From a checkpoint of a small mixture-of-experts model trained on Wikipedia.
Size: 10 layers, vocabulary 8192, 234M parameters.
Experts: 4 picks a token, 40 empty slots to pick.
Below are experts of layer 3 (counted from 0) of a mixture-of-experts language model. Rows are named router (the router's row for the expert), down (a neuron's output weights, with its number) and show model dimensions 0-127. Each number is 200 + 20 x the weight over its row's rms, rounded and kept within 0 to 999.
After each expert's rows: a language model's description of what the expert responds to. This comes from a sample of Wikipedia text that the model never trained on.

# expert 10
router,237,182,189,175,184,190,185,194,220,218,183,215,188,170,178,216,187,192,185,171,220,180,198,189,201,210,210,196,211,197,199,206,193,182,188,181,178,212,222,201,183,241,227,202,164,190,224,201,190,200,185,207,208,220,239,185,180,205,231,207,191,207,191,209,208,184,224,187,182,224,202,227,209,192,205,189,202,176,197,208,199,193,191,206,210,183,216,175,181,209,178,180,193,201,191,211,165,219,204,235,223,213,229,239,213,207,150,182,242,218,225,181,211,188,189,199,207,179,196,209,188,222,199,220,179,180,186,182
down0,224,204,204,169,220,203,229,176,227,189,244,199,225,213,218,212,198,204,197,179,207,208,238,163,206,208,220,211,201,200,159,215,179,187,227,160,196,230,174,224,187,220,198,210,201,204,231,206,181,187,203,212,162,162,198,187,204,147,167,211,209,208,175,246,213,225,198,218,203,223,215,194,182,220,197,211,194,199,204,196,222,204,177,190,225,194,238,184,207,186,194,175,183,198,192,217,179,158,195,224,232,185,219,186,179,163,216,211,186,223,196,218,208,207,216,193,199,228,196,206,168,214,221,213,208,160,141,193
down1,199,181,213,187,197,184,195,195,217,199,197,161,185,206,178,199,178,202,204,211,209,204,194,172,209,183,213,188,189,235,212,185,212,207,208,176,185,207,209,194,178,205,200,201,207,197,184,237,166,202,200,183,188,163,216,217,194,242,207,176,206,199,220,212,170,202,186,173,187,161,179,201,231,195,201,203,213,221,195,198,208,227,193,197,202,182,204,208,237,199,209,189,192,218,227,188,196,222,189,185,197,190,222,214,226,209,218,188,230,194,233,220,217,220,186,183,181,189,194,187,213,157,218,230,216,194,237,191
down2,191,193,181,225,164,187,216,213,209,155,198,198,208,226,196,227,189,202,172,176,216,196,197,206,214,159,214,200,219,197,186,185,169,247,215,189,183,193,189,217,201,227,201,212,195,176,187,242,210,214,187,208,204,235,239,199,213,206,224,209,217,202,227,208,227,209,223,226,189,205,219,190,212,203,184,197,198,194,202,187,229,215,200,223,202,225,164,203,186,184,228,214,177,239,223,177,182,190,193,195,206,196,245,209,209,164,202,194,214,187,222,203,214,210,161,195,211,181,186,195,160,201,198,220,183,199,170,197
Complementizers after reporting verbs (showed that, suggested that, whether, how, because) plus abstract noun suffixes like -ation, -ity, -ness.

# expert 14
router,185,199,189,206,198,163,203,183,205,240,195,150,204,200,193,203,231,193,184,190,222,150,246,195,225,189,219,183,187,193,258,213,240,188,206,188,158,250,189,210,176,217,212,227,162,231,214,177,192,193,209,213,209,202,217,219,179,174,244,198,212,174,181,199,213,201,224,192,227,243,209,227,216,197,194,196,195,235,204,200,195,198,199,238,198,176,206,203,158,198,195,186,186,160,213,218,170,236,195,230,214,188,211,211,193,213,184,178,198,211,219,197,205,205,213,182,218,200,205,180,176,203,254,229,176,185,186,182
down0,202,175,186,194,209,229,189,213,211,225,210,213,235,201,183,216,155,198,194,202,194,237,182,190,240,213,179,234,245,199,200,181,251,153,242,210,220,181,185,213,207,218,193,188,217,225,211,193,223,204,214,196,190,211,196,198,206,172,194,190,159,227,194,192,194,227,176,174,196,203,208,223,220,206,202,209,222,230,223,215,206,201,229,202,193,209,222,208,205,245,203,214,216,195,192,211,205,196,212,227,219,236,177,241,221,165,224,225,211,241,190,150,198,204,186,200,201,186,195,203,220,178,207,155,223,189,229,185
down1,194,228,193,197,204,185,229,183,172,203,173,236,196,189,216,194,198,198,196,201,190,213,237,219,203,208,189,196,240,179,240,180,201,206,220,177,208,207,208,193,196,227,184,196,203,148,223,192,159,185,200,163,208,185,190,213,230,179,210,192,217,182,183,187,186,190,212,190,193,210,223,209,199,178,211,185,172,210,198,211,221,214,215,211,215,173,165,235,201,214,197,200,228,215,167,189,223,201,209,226,235,176,214,220,217,201,245,169,184,231,176,221,212,199,205,179,237,177,229,248,191,181,167,219,215,176,204,202
down2,209,203,191,181,173,205,198,194,168,186,207,186,193,207,217,198,224,206,193,196,201,157,213,245,201,212,227,213,183,192,227,190,166,238,217,217,192,209,213,208,186,240,205,199,256,165,197,234,234,164,232,200,207,175,231,169,216,156,181,209,214,187,208,200,201,170,216,184,224,170,223,160,194,202,188,160,185,255,197,159,199,217,183,199,182,188,208,181,194,194,221,205,220,224,275,188,194,208,182,182,214,164,211,197,230,208,157,213,173,210,221,207,196,199,212,187,200,191,191,226,187,230,207,221,177,204,209,216
Political vocabulary such as party, minister, election, Communist, Assembly, plus middle pieces of words after re- or de-, like rest-or-ing.

# expert 11
router,205,224,172,184,212,209,187,211,196,223,231,186,220,219,160,226,199,177,169,156,235,194,225,164,204,204,173,212,218,193,193,219,217,167,210,189,194,214,211,211,228,183,252,249,209,208,205,196,213,185,181,211,208,214,224,215,186,177,218,194,219,211,189,225,208,190,228,167,197,227,192,213,204,206,164,172,169,228,206,205,189,209,206,210,196,171,202,179,198,211,190,158,167,186,233,217,169,225,158,220,220,185,214,196,232,206,192,219,216,205,208,182,228,211,193,208,236,183,152,243,189,251,206,211,193,211,198,159
down0,203,169,198,206,212,210,195,217,195,167,194,192,213,212,184,178,219,184,179,199,195,245,204,194,177,178,193,232,261,170,221,224,164,212,201,259,229,191,192,195,231,208,210,197,211,184,202,212,193,233,195,175,192,239,215,201,199,177,191,208,178,227,211,213,183,183,203,204,210,175,215,198,192,190,220,153,241,183,207,170,187,174,233,159,212,214,216,215,239,207,179,228,205,187,153,211,210,181,185,235,230,185,184,202,179,217,188,217,220,208,175,186,206,227,199,184,205,168,197,202,218,216,207,167,171,224,264,195
down1,197,206,182,176,220,227,202,184,207,182,184,174,210,223,208,194,177,202,199,170,199,194,233,209,220,186,180,224,223,203,232,204,210,216,210,185,189,241,192,176,197,188,231,203,182,226,214,187,202,224,190,219,195,206,202,224,223,184,220,206,191,193,165,202,216,185,223,171,200,162,187,230,168,219,200,212,214,255,210,180,188,166,177,205,241,204,205,193,191,165,203,239,198,196,192,179,211,217,221,196,185,213,231,193,209,192,196,187,213,233,207,227,173,215,207,191,213,211,188,201,152,200,208,190,184,205,196,179
down2,230,181,187,197,152,180,212,194,189,207,183,177,183,185,187,236,181,163,188,214,200,188,225,221,243,222,215,235,183,202,213,206,184,219,217,176,184,199,208,209,217,229,162,221,264,184,196,230,184,188,216,204,178,233,220,207,197,179,214,215,189,206,207,203,196,203,205,217,180,214,224,191,186,185,222,206,188,196,200,186,208,191,205,187,210,191,174,170,172,196,226,184,224,201,213,235,203,183,180,198,201,214,215,208,187,207,200,173,228,223,229,202,193,211,214,209,187,151,207,181,182,165,225,161,170,206,178,205
Table pipes and semicolons in lists and infoboxes, especially railway station, transit and broadcast station articles, plus railway, project, report.

# expert 51
router,220,235,200,187,228,196,267,219,201,234,220,196,203,205,202,209,207,188,187,193,202,148,216,200,222,209,207,205,201,179,221,220,196,181,228,186,177,208,214,212,190,223,199,195,202,209,195,195,194,162,200,218,194,220,214,175,191,200,216,196,190,178,185,225,211,210,201,189,208,191,199,221,205,155,173,194,157,208,217,206,153,207,210,196,196,167,229,167,189,202,152,187,184,187,189,200,190,210,185,214,212,217,204,219,243,223,208,177,246,235,241,184,206,169,185,169,231,219,189,233,192,187,218,207,169,176,198,152
down0,212,224,231,226,229,201,243,180,207,132,207,184,208,169,188,176,182,207,197,175,239,208,211,213,182,193,203,251,225,176,219,212,180,234,198,206,221,180,190,214,182,172,220,195,204,198,182,219,191,207,156,197,199,218,239,237,202,186,169,205,197,208,204,202,214,189,234,210,199,199,232,198,221,187,217,221,211,202,198,198,213,229,192,204,208,225,202,214,205,218,187,207,196,222,168,213,193,197,221,188,205,162,201,177,214,194,180,209,220,205,221,228,201,202,189,166,194,216,221,146,208,157,183,195,227,208,209,212
down1,231,173,214,197,214,219,185,165,227,193,194,205,199,203,216,211,185,202,193,214,213,147,184,206,187,223,194,177,210,179,194,201,193,170,200,238,189,253,198,207,226,207,185,187,215,215,180,201,206,217,221,170,173,223,203,201,206,226,223,176,201,217,213,218,183,206,208,194,199,180,194,239,239,208,166,221,183,237,212,216,192,250,191,183,171,199,198,206,160,210,175,173,243,209,203,188,200,171,177,180,185,209,175,206,193,192,195,191,198,197,180,188,214,220,212,193,212,198,218,177,218,232,243,201,231,181,179,203
down2,213,193,196,187,163,168,241,216,206,197,206,179,197,211,183,199,194,217,134,230,202,200,204,194,192,203,199,204,176,220,183,182,221,202,172,223,172,232,201,204,214,209,182,170,232,264,185,246,207,197,183,173,241,171,155,221,217,193,207,216,217,203,217,176,186,188,222,206,208,202,211,203,214,226,190,220,194,192,205,194,175,192,202,185,214,199,194,166,211,208,173,186,175,192,167,183,213,211,155,209,199,179,190,200,184,179,223,189,214,197,206,205,197,222,207,202,233,191,213,196,226,185,253,191,208,232,202,203
Periods, colons and semicolons closing sentences, infobox labels or list entries, as in "Nickname:", "Kingdom of Yugoslavia:", ").".

# expert 41
router,209,214,186,190,201,195,212,238,204,215,225,173,217,198,200,202,176,190,171,181,176,181,245,215,202,180,244,207,198,180,216,203,226,175,236,172,215,202,203,188,222,230,217,192,167,216,215,207,208,183,173,176,201,198,216,175,211,192,229,219,185,176,209,197,207,194,200,200,221,236,194,236,232,198,184,230,201,228,209,185,198,191,193,194,197,156,233,176,152,180,198,174,187,203,197,225,174,231,191,219,236,215,241,164,211,183,170,195,220,207,214,189,193,192,220,202,205,195,200,188,187,210,195,216,200,184,200,201
down0,211,206,161,201,193,188,213,198,192,150,217,173,193,266,227,219,190,238,192,194,188,209,211,218,224,222,225,172,208,166,193,205,178,214,180,201,178,209,193,183,204,240,188,192,184,171,186,208,183,223,208,200,212,169,221,218,217,181,209,156,197,170,219,223,163,207,188,190,196,184,163,192,197,191,196,217,179,186,197,167,200,163,182,204,186,171,185,202,224,182,187,205,202,222,206,225,176,167,212,246,194,179,219,189,202,196,183,163,199,199,172,216,206,189,219,172,185,207,191,217,187,221,215,199,207,214,217,150
down1,210,186,194,179,226,226,218,197,194,210,169,206,205,204,191,183,184,204,190,231,180,209,217,166,189,170,229,187,241,203,183,218,207,173,200,156,207,227,173,224,206,226,228,180,192,213,173,195,204,210,196,197,207,184,215,183,205,206,198,236,221,212,152,234,204,223,184,201,182,198,174,219,257,188,187,197,211,178,209,204,247,229,206,211,156,213,206,196,203,239,221,213,200,209,200,221,175,223,205,236,191,206,218,191,177,178,193,191,193,200,200,168,175,187,198,173,180,194,154,198,198,215,169,194,167,181,222,204
down2,197,190,196,199,161,210,245,210,203,180,206,189,216,201,205,198,198,222,189,163,160,191,204,220,219,201,200,220,210,187,217,181,205,201,195,171,198,208,216,228,236,234,169,226,169,177,218,182,191,171,199,204,247,215,210,197,211,195,207,197,157,197,235,189,192,198,206,193,207,206,172,225,207,187,200,244,202,178,177,219,207,220,187,247,210,184,226,202,217,179,254,191,194,185,174,219,206,224,195,200,180,248,201,175,212,181,179,208,223,180,222,190,215,239,223,171,160,201,208,225,153,202,152,201,220,222,186,204
Nouns and word pieces in military, crime and disaster narratives, such as forces, attack, prison, killed, casualties, gunpoint.

# expert 63
router,225,242,206,183,228,215,221,232,216,213,190,187,225,203,198,200,181,196,187,215,186,184,221,178,228,192,225,221,255,186,219,211,225,187,215,185,181,214,218,180,208,218,207,226,154,201,199,189,229,203,191,212,167,197,216,173,178,215,232,216,172,201,165,200,181,207,228,195,182,229,167,191,225,202,215,198,194,198,219,196,195,211,181,205,219,190,223,215,171,193,170,197,215,191,206,242,188,230,159,224,228,230,240,206,208,222,199,186,227,238,204,206,199,192,200,201,212,196,190,206,179,231,214,208,167,189,214,185
down0,227,224,160,196,220,229,220,210,204,235,230,191,194,180,214,208,200,169,198,194,189,173,233,170,212,211,212,185,237,203,213,192,212,224,230,177,187,227,240,171,222,203,255,201,184,189,231,191,233,207,214,205,179,196,204,199,166,185,185,204,194,194,213,169,187,160,197,210,215,229,197,222,195,231,165,195,188,202,195,202,192,179,164,191,213,179,194,177,210,203,184,200,237,192,212,197,188,183,188,188,231,191,224,185,215,203,204,173,210,196,209,249,188,175,218,197,214,203,194,188,152,184,191,207,186,187,204,188
down1,220,207,176,191,215,204,231,203,206,194,192,198,205,242,186,202,193,195,210,203,215,214,216,185,186,183,202,205,226,222,222,182,191,184,194,162,200,211,200,206,204,199,216,189,180,185,248,205,219,193,230,211,210,224,197,196,190,194,190,200,170,209,200,186,185,187,215,191,210,223,166,179,180,201,191,158,188,253,199,198,205,203,212,192,210,214,167,237,188,181,195,164,221,201,222,207,209,205,156,202,204,200,167,240,185,190,174,245,189,233,204,182,203,187,203,165,184,200,188,165,170,201,207,223,200,218,223,206
down2,197,205,197,181,179,186,211,218,188,203,211,183,200,208,211,167,181,159,229,231,205,186,185,211,238,213,192,202,187,236,194,183,231,256,188,187,190,187,188,193,211,208,229,203,212,206,182,209,192,204,201,221,213,193,212,199,218,192,168,216,181,214,195,233,208,172,203,198,218,209,232,197,190,193,236,237,170,191,175,192,189,191,194,213,232,188,193,166,212,219,243,200,153,194,197,197,185,213,193,178,230,230,230,214,194,205,213,183,237,163,232,236,183,229,236,190,183,194,229,234,216,147,201,189,188,203,206,212
Pronouns and kinship nouns in biographies of people's lives: he, his, she, him, family, father, wife, daughter.

# expert 33
router,214,206,198,188,201,181,221,193,238,234,191,190,200,183,168,231,172,204,193,204,200,196,232,167,216,202,224,226,180,208,222,185,210,193,199,203,173,243,207,185,199,231,247,198,183,212,215,170,196,182,169,188,202,215,205,211,190,158,189,218,179,192,202,229,205,179,228,178,203,210,205,252,207,183,231,161,191,217,221,182,202,180,204,205,219,175,205,191,184,186,176,201,182,186,204,221,171,214,184,193,209,212,212,224,179,240,177,181,214,200,189,215,169,181,169,198,201,202,183,208,162,208,224,202,181,210,222,175
down0,184,241,198,176,215,209,220,191,189,217,200,195,192,169,170,211,174,225,237,218,220,202,197,188,187,188,199,200,180,179,189,221,210,200,189,218,217,148,198,165,222,199,215,193,186,182,175,198,232,205,236,168,213,223,203,186,191,189,231,192,218,199,192,148,201,182,201,205,228,237,210,199,209,196,184,189,215,197,218,181,202,217,187,209,212,175,175,197,186,178,211,213,173,206,208,235,179,178,195,171,186,180,219,215,158,208,189,194,251,205,200,221,218,194,201,206,226,181,205,213,203,245,194,173,228,219,241,191
down1,214,215,207,233,205,167,219,157,186,196,160,202,190,193,203,191,173,188,191,193,223,210,181,193,184,211,188,185,183,207,191,229,238,198,208,189,208,211,234,230,221,203,179,177,226,187,207,215,222,220,197,168,235,197,225,252,200,199,196,189,200,223,212,200,217,178,203,189,193,194,197,170,228,168,213,239,200,246,219,180,219,172,187,239,225,199,210,217,221,225,230,206,175,189,187,190,234,184,186,169,201,178,180,196,175,187,172,160,231,192,175,187,194,215,217,174,173,208,235,161,170,218,188,220,197,209,179,191
down2,207,191,245,179,188,222,217,218,192,192,207,243,204,224,152,194,250,178,220,190,213,162,193,194,164,222,207,161,199,209,227,176,211,184,207,199,196,199,213,186,200,151,224,225,184,216,214,163,196,198,224,185,218,154,225,207,178,197,199,190,198,222,235,217,221,199,214,236,179,213,217,220,220,203,242,228,207,196,163,236,202,197,196,178,186,217,203,204,195,216,189,210,200,192,174,184,177,181,205,209,170,195,224,209,218,224,181,206,184,209,218,196,195,145,188,172,225,188,223,210,211,214,203,200,230,204,231,202
First or second fragments of a split word, often short letter chunks after a space: c-in-é, oc-cupy, mor-tgage, fil-tration.

# expert 9
router,215,222,207,206,213,214,185,193,212,218,197,194,239,183,205,193,165,203,193,176,237,210,220,187,227,209,183,193,204,190,212,223,228,184,217,190,140,235,200,193,217,199,197,218,157,221,189,190,215,188,191,208,202,201,230,193,183,213,224,202,195,211,166,200,195,198,237,176,198,212,162,210,219,179,200,200,169,214,205,197,186,206,217,211,209,176,182,180,177,186,172,188,155,183,204,234,184,221,194,214,200,186,238,184,196,207,184,156,198,235,205,209,217,184,211,189,197,167,173,234,189,227,210,232,178,198,170,182
down0,238,187,203,184,239,189,207,176,185,192,199,193,191,207,202,202,182,175,209,200,204,227,210,199,194,198,182,174,203,215,196,186,217,200,200,212,181,190,196,161,204,171,213,211,184,211,212,230,194,180,197,200,192,202,215,224,184,160,169,215,171,192,156,164,185,183,212,220,198,187,209,155,185,215,178,169,207,211,223,197,198,177,204,239,175,200,204,198,199,214,198,206,214,199,216,188,178,189,238,179,175,214,213,212,211,190,178,193,228,213,224,221,167,213,218,232,203,186,177,221,174,209,243,226,179,190,199,211
down1,202,205,179,185,204,229,190,148,240,213,208,196,221,204,182,170,194,210,216,213,157,218,184,198,148,235,160,158,217,192,176,226,241,172,197,228,237,181,210,186,208,203,178,164,189,215,198,195,187,195,214,186,183,223,212,217,219,207,183,231,192,194,200,175,178,179,167,198,199,222,163,192,186,228,208,216,184,200,184,246,197,169,186,222,186,186,191,207,205,208,180,188,207,172,197,234,222,203,193,200,198,151,235,194,211,175,207,196,183,201,206,184,207,220,226,205,209,212,193,227,187,187,217,198,208,227,211,204
down2,193,205,165,181,215,216,218,209,192,195,220,197,181,208,197,171,216,172,184,213,175,194,164,177,178,203,184,212,215,227,212,217,213,196,206,186,198,211,209,156,235,229,166,216,192,183,190,194,178,181,206,246,214,170,210,211,192,184,172,198,171,196,178,197,165,217,215,229,205,212,233,144,208,214,239,203,181,209,220,226,221,198,206,166,215,236,196,191,164,241,182,212,205,192,212,201,237,187,172,189,189,219,175,184,210,180,218,197,172,222,240,180,184,204,181,221,208,192,237,166,190,212,198,236,185,192,219,191
Main verbs in company and organization histories, especially after "the company" or a date: acquired, sold, merged, operated, became.

# expert 36
router,223,173,204,184,229,202,202,205,204,216,201,199,208,184,190,208,192,210,192,191,175,177,210,191,221,217,215,197,192,204,190,184,198,194,201,162,178,235,242,177,252,215,184,232,186,234,209,197,212,219,214,224,180,200,234,191,195,188,206,203,180,175,193,205,203,214,181,190,224,220,207,212,193,202,181,177,190,208,196,180,182,189,226,224,223,192,242,178,160,201,172,202,179,203,207,212,186,220,178,192,215,215,208,201,199,189,182,180,204,200,222,174,215,193,242,204,194,186,198,228,180,200,185,178,173,156,194,196
down0,177,200,208,223,201,182,208,231,225,203,200,184,171,212,194,223,200,215,200,199,210,203,190,193,207,209,176,180,197,203,219,202,193,181,164,204,195,247,165,175,197,218,208,178,208,230,200,185,215,182,184,173,181,230,189,197,220,185,217,211,214,225,195,214,189,227,179,213,206,203,196,191,239,172,208,197,159,237,184,182,217,200,168,235,172,186,210,214,204,163,190,207,184,198,175,227,221,201,213,177,203,183,195,215,221,188,191,172,206,221,210,226,215,212,221,217,181,178,144,185,160,234,217,243,207,181,226,201
down1,177,236,177,248,198,181,203,231,222,187,255,180,213,232,175,234,184,192,243,208,224,206,190,219,198,250,189,219,200,215,185,167,208,195,204,206,166,177,208,186,219,207,182,222,184,164,170,199,203,159,193,235,211,250,182,206,183,181,177,185,202,195,198,256,172,210,233,171,203,221,248,161,187,221,217,180,200,193,189,184,216,183,195,198,217,196,166,226,193,177,200,186,175,192,206,187,193,207,198,169,205,193,205,207,186,180,186,192,209,206,184,222,175,216,202,215,193,211,211,197,180,176,171,215,181,209,214,189
down2,194,203,195,199,210,174,209,225,212,194,190,211,226,189,142,223,179,187,209,212,217,219,213,156,177,196,183,208,184,219,210,165,193,223,190,208,178,161,196,214,198,191,224,185,187,163,191,187,225,198,185,215,172,206,203,210,160,204,214,198,173,164,167,170,184,203,191,250,220,173,183,187,217,194,172,228,183,191,197,210,208,178,233,175,193,216,193,180,197,191,189,207,205,158,240,163,182,204,162,224,178,195,220,193,198,208,191,189,218,191,214,207,175,200,206,211,189,190,189,184,223,250,185,234,184,172,217,191
Art words like artist, art, collection and fashion, "both" and "not", and name pieces after Pi, Tri or Ste (Piaf, Triumph).

# expert 19
router,214,202,221,191,224,232,215,195,200,183,223,164,212,177,171,199,179,200,235,196,202,178,210,197,198,209,240,173,213,178,220,212,197,187,222,170,211,226,215,154,210,193,211,219,178,217,202,206,204,169,183,207,172,185,230,183,180,168,225,240,170,183,210,176,168,190,238,184,234,208,164,206,226,184,185,226,189,219,223,206,186,192,200,208,208,184,227,191,180,194,190,179,159,182,220,253,170,238,181,202,206,191,247,165,211,204,177,181,231,215,233,194,179,191,192,204,204,212,199,233,190,194,204,214,186,173,189,192
down0,193,226,245,219,194,190,181,201,191,182,201,207,205,203,194,226,203,184,217,153,200,212,225,212,191,209,217,203,183,181,199,257,197,213,208,197,199,178,162,202,169,186,187,180,201,176,169,198,205,187,228,144,181,183,214,188,205,209,230,192,176,211,189,181,195,142,218,188,205,184,193,211,222,203,208,192,205,197,187,205,185,176,192,197,204,232,210,225,211,183,208,202,194,172,230,175,221,209,188,212,233,191,192,182,228,186,223,231,199,224,222,208,200,159,213,213,220,223,227,197,190,180,164,211,220,195,175,221
down1,184,234,219,187,192,211,235,198,212,208,181,205,235,182,189,190,224,231,205,180,193,222,175,236,229,204,206,195,165,217,191,190,225,209,177,194,212,159,170,186,192,180,216,213,190,246,212,224,186,186,173,190,219,229,224,203,189,198,215,190,227,187,203,193,191,202,190,211,208,188,205,171,204,199,162,210,168,245,213,249,198,214,217,214,176,207,222,235,226,215,188,201,211,192,181,210,211,227,190,209,204,217,158,241,201,210,224,223,189,194,219,199,218,215,218,219,205,209,159,203,225,184,198,177,188,206,190,239
down2,212,193,204,218,180,199,184,205,193,221,207,205,190,258,179,187,190,181,205,185,210,194,223,244,189,192,218,229,188,236,228,178,189,215,183,220,200,223,198,236,190,220,230,202,207,166,191,174,209,130,198,199,229,209,188,179,198,179,170,197,179,223,215,185,193,194,194,242,235,204,188,190,185,200,219,212,202,190,142,218,172,191,185,207,178,201,141,212,217,221,166,215,201,214,191,210,181,178,183,186,185,179,195,166,193,186,197,245,188,205,203,209,195,205,199,213,193,190,221,163,195,183,182,162,207,189,200,196
Verbs and function words in plot summaries and event narratives, such as attempt, asked, informs, realizes, refused.

# expert 13
router,192,202,163,186,213,170,225,207,177,193,204,220,203,224,216,206,188,204,208,182,173,189,204,194,198,203,208,177,202,163,208,232,186,195,220,177,202,211,216,159,207,202,190,208,202,221,227,183,238,184,222,213,199,209,244,163,190,205,196,202,181,193,199,185,187,215,199,189,207,215,212,224,228,163,203,204,183,213,188,174,173,193,209,210,177,207,222,195,162,178,172,192,152,183,211,205,214,229,204,223,203,205,211,205,219,169,210,186,234,213,219,162,228,215,220,184,218,219,190,214,190,220,177,203,189,179,202,193
down0,182,205,231,176,211,184,183,202,220,229,196,201,208,209,186,174,210,201,190,205,215,250,182,178,184,203,198,212,202,238,191,210,203,195,223,219,197,195,180,232,173,191,196,211,208,222,209,193,220,200,184,184,215,218,176,261,171,205,201,209,196,204,218,191,178,234,218,208,211,240,212,238,200,223,223,217,194,217,203,216,186,189,188,205,190,183,225,200,239,226,211,215,207,232,196,177,184,184,207,229,198,197,174,206,234,191,178,238,166,237,221,214,195,181,217,203,199,214,200,209,228,197,212,218,211,204,224,207
down1,178,188,183,162,201,196,176,221,238,212,190,204,187,193,208,218,229,222,188,187,205,201,192,208,191,171,253,200,199,191,184,184,157,205,183,226,203,238,203,224,208,199,179,208,205,208,180,233,180,200,197,196,227,182,181,222,224,206,185,228,228,180,224,197,190,248,216,215,170,233,186,189,228,225,192,183,207,177,187,183,222,203,180,164,200,188,217,174,214,181,210,240,198,197,201,204,179,184,202,235,199,181,222,207,151,179,192,192,193,182,149,207,179,186,207,208,179,204,191,174,216,174,172,203,192,195,197,152
down2,230,246,224,196,243,242,197,168,219,194,203,168,212,192,189,213,187,215,217,183,222,172,207,136,224,224,159,203,217,157,206,175,223,183,218,196,222,179,189,193,208,173,231,213,198,169,214,179,200,209,206,182,183,199,197,214,200,206,237,235,204,208,206,203,219,181,197,197,133,192,216,212,207,209,218,169,187,172,205,192,247,213,177,207,235,212,205,189,199,210,190,180,162,154,207,219,174,171,185,225,173,238,223,199,213,242,240,216,211,195,198,197,181,211,189,196,189,165,189,209,254,186,181,206,187,186,183,209
Syllable pieces inside Japanese and other foreign names (Tak-ada, Hay-ami), plus Japan, Tokyo and combat-sports words like fight, knock.

# expert 0
router,239,212,180,167,216,197,192,210,238,242,264,211,215,199,155,213,176,202,157,153,205,210,214,182,203,208,215,202,210,204,238,210,237,147,218,231,196,233,219,196,194,205,252,210,172,216,215,181,207,182,186,202,202,195,197,191,192,194,217,197,177,170,209,217,217,189,225,180,216,227,202,280,216,194,220,210,186,233,187,196,205,182,214,194,241,200,201,175,174,191,177,201,190,203,198,218,175,214,202,207,245,243,213,189,225,188,184,192,204,212,254,190,210,187,228,202,210,191,161,192,171,190,193,241,196,192,178,200
down0,164,212,219,192,221,217,189,218,199,211,206,188,231,215,201,208,202,189,244,180,215,197,178,195,169,201,210,206,159,209,179,179,187,194,214,196,161,192,182,196,199,216,218,190,175,195,209,212,219,199,202,207,209,210,173,201,165,166,201,200,174,186,227,228,229,197,222,187,210,187,229,206,189,198,195,217,204,216,188,208,178,184,180,191,201,197,218,200,186,211,227,190,180,241,194,243,189,198,185,172,220,214,163,237,175,206,192,206,210,202,213,223,197,206,198,216,202,222,171,213,182,208,159,199,152,216,201,192
down1,172,191,186,186,204,199,212,203,186,233,173,159,212,172,241,195,191,217,198,207,193,186,231,220,204,203,173,209,225,210,182,230,237,189,228,181,239,192,214,217,220,208,184,181,193,202,180,179,223,182,230,204,184,181,194,164,181,217,197,215,204,195,238,210,203,209,204,213,198,211,238,192,222,180,219,223,195,225,195,258,194,226,197,193,184,176,257,185,229,225,215,171,178,181,195,233,176,218,215,225,228,205,202,203,203,173,181,222,209,203,194,200,163,194,225,170,180,200,210,208,183,206,200,192,147,212,188,201
down2,148,222,232,196,215,200,201,206,181,202,148,177,195,200,224,223,189,187,206,192,196,187,186,199,222,193,209,201,174,177,184,199,182,214,186,199,223,219,191,195,161,184,163,182,199,217,225,223,234,170,208,235,192,195,207,208,222,195,194,221,187,216,213,233,201,215,155,187,191,186,164,199,236,227,200,195,221,208,199,183,184,192,220,202,188,216,211,177,190,187,195,190,195,212,200,193,204,210,185,197,209,192,236,231,203,188,218,211,179,173,205,219,220,210,215,215,210,206,259,192,246,165,232,160,233,166,210,182
Technical nouns and word pieces in engineering, spaceflight and science text, such as orbit, locomotive, software, engine, receptor, alter(ed).

# expert 17
router,180,193,178,183,211,201,192,203,186,205,181,169,207,172,193,214,207,168,171,190,197,170,220,185,208,220,208,188,243,201,189,214,213,192,215,202,183,234,234,200,206,193,207,207,211,170,201,187,250,194,191,238,178,206,259,173,198,196,201,212,193,173,166,214,190,181,179,204,227,213,236,204,175,211,157,163,232,208,202,167,198,194,211,223,201,200,227,203,181,167,194,215,211,198,173,210,189,210,189,219,211,215,208,217,186,184,192,203,253,207,218,165,215,181,202,179,199,206,180,211,184,217,214,213,186,210,194,197
down0,205,236,212,190,197,214,196,171,228,195,214,189,210,190,211,218,207,207,161,205,164,188,193,182,205,198,191,227,184,181,189,216,147,193,189,205,177,207,221,215,214,178,143,184,197,180,149,194,193,195,149,191,242,226,204,197,226,212,165,234,195,193,190,206,185,204,222,191,184,180,219,207,212,185,219,187,189,240,193,178,220,202,171,174,202,239,209,211,188,180,216,216,229,180,234,196,178,176,193,166,230,238,226,196,205,213,192,204,235,226,187,201,177,167,210,176,197,165,206,220,169,231,172,189,203,196,208,215
down1,205,188,183,200,170,228,180,184,230,167,180,216,202,201,217,202,180,217,196,199,181,190,220,220,227,182,210,206,206,173,232,175,206,237,222,211,188,222,165,236,196,169,195,183,192,211,207,231,176,192,217,170,196,212,205,194,187,223,193,217,197,221,189,211,205,194,175,203,190,206,181,183,196,199,220,178,208,192,196,170,193,191,215,199,177,174,205,191,197,219,196,185,187,179,154,188,162,202,204,163,185,185,163,198,218,211,199,201,255,190,219,199,231,220,182,206,226,182,202,202,209,214,176,169,197,171,189,193
down2,162,208,217,206,196,232,186,173,215,197,220,209,180,217,187,182,202,210,218,210,172,205,192,196,186,164,175,193,211,194,184,185,216,195,170,199,177,180,211,214,229,230,218,228,188,181,178,181,187,147,155,214,180,200,200,231,198,158,160,177,214,182,218,240,242,205,198,238,206,207,233,197,177,176,195,188,212,233,191,196,206,208,231,226,161,188,215,200,237,215,167,226,176,196,182,222,174,201,198,228,242,185,204,209,238,200,181,219,180,215,177,245,198,179,200,172,228,166,180,211,215,166,186,197,202,199,211,215
Pipes, dashes and labels in music chronologies, track lists and award tables, such as Nominated, Won, Producer, Written, Title.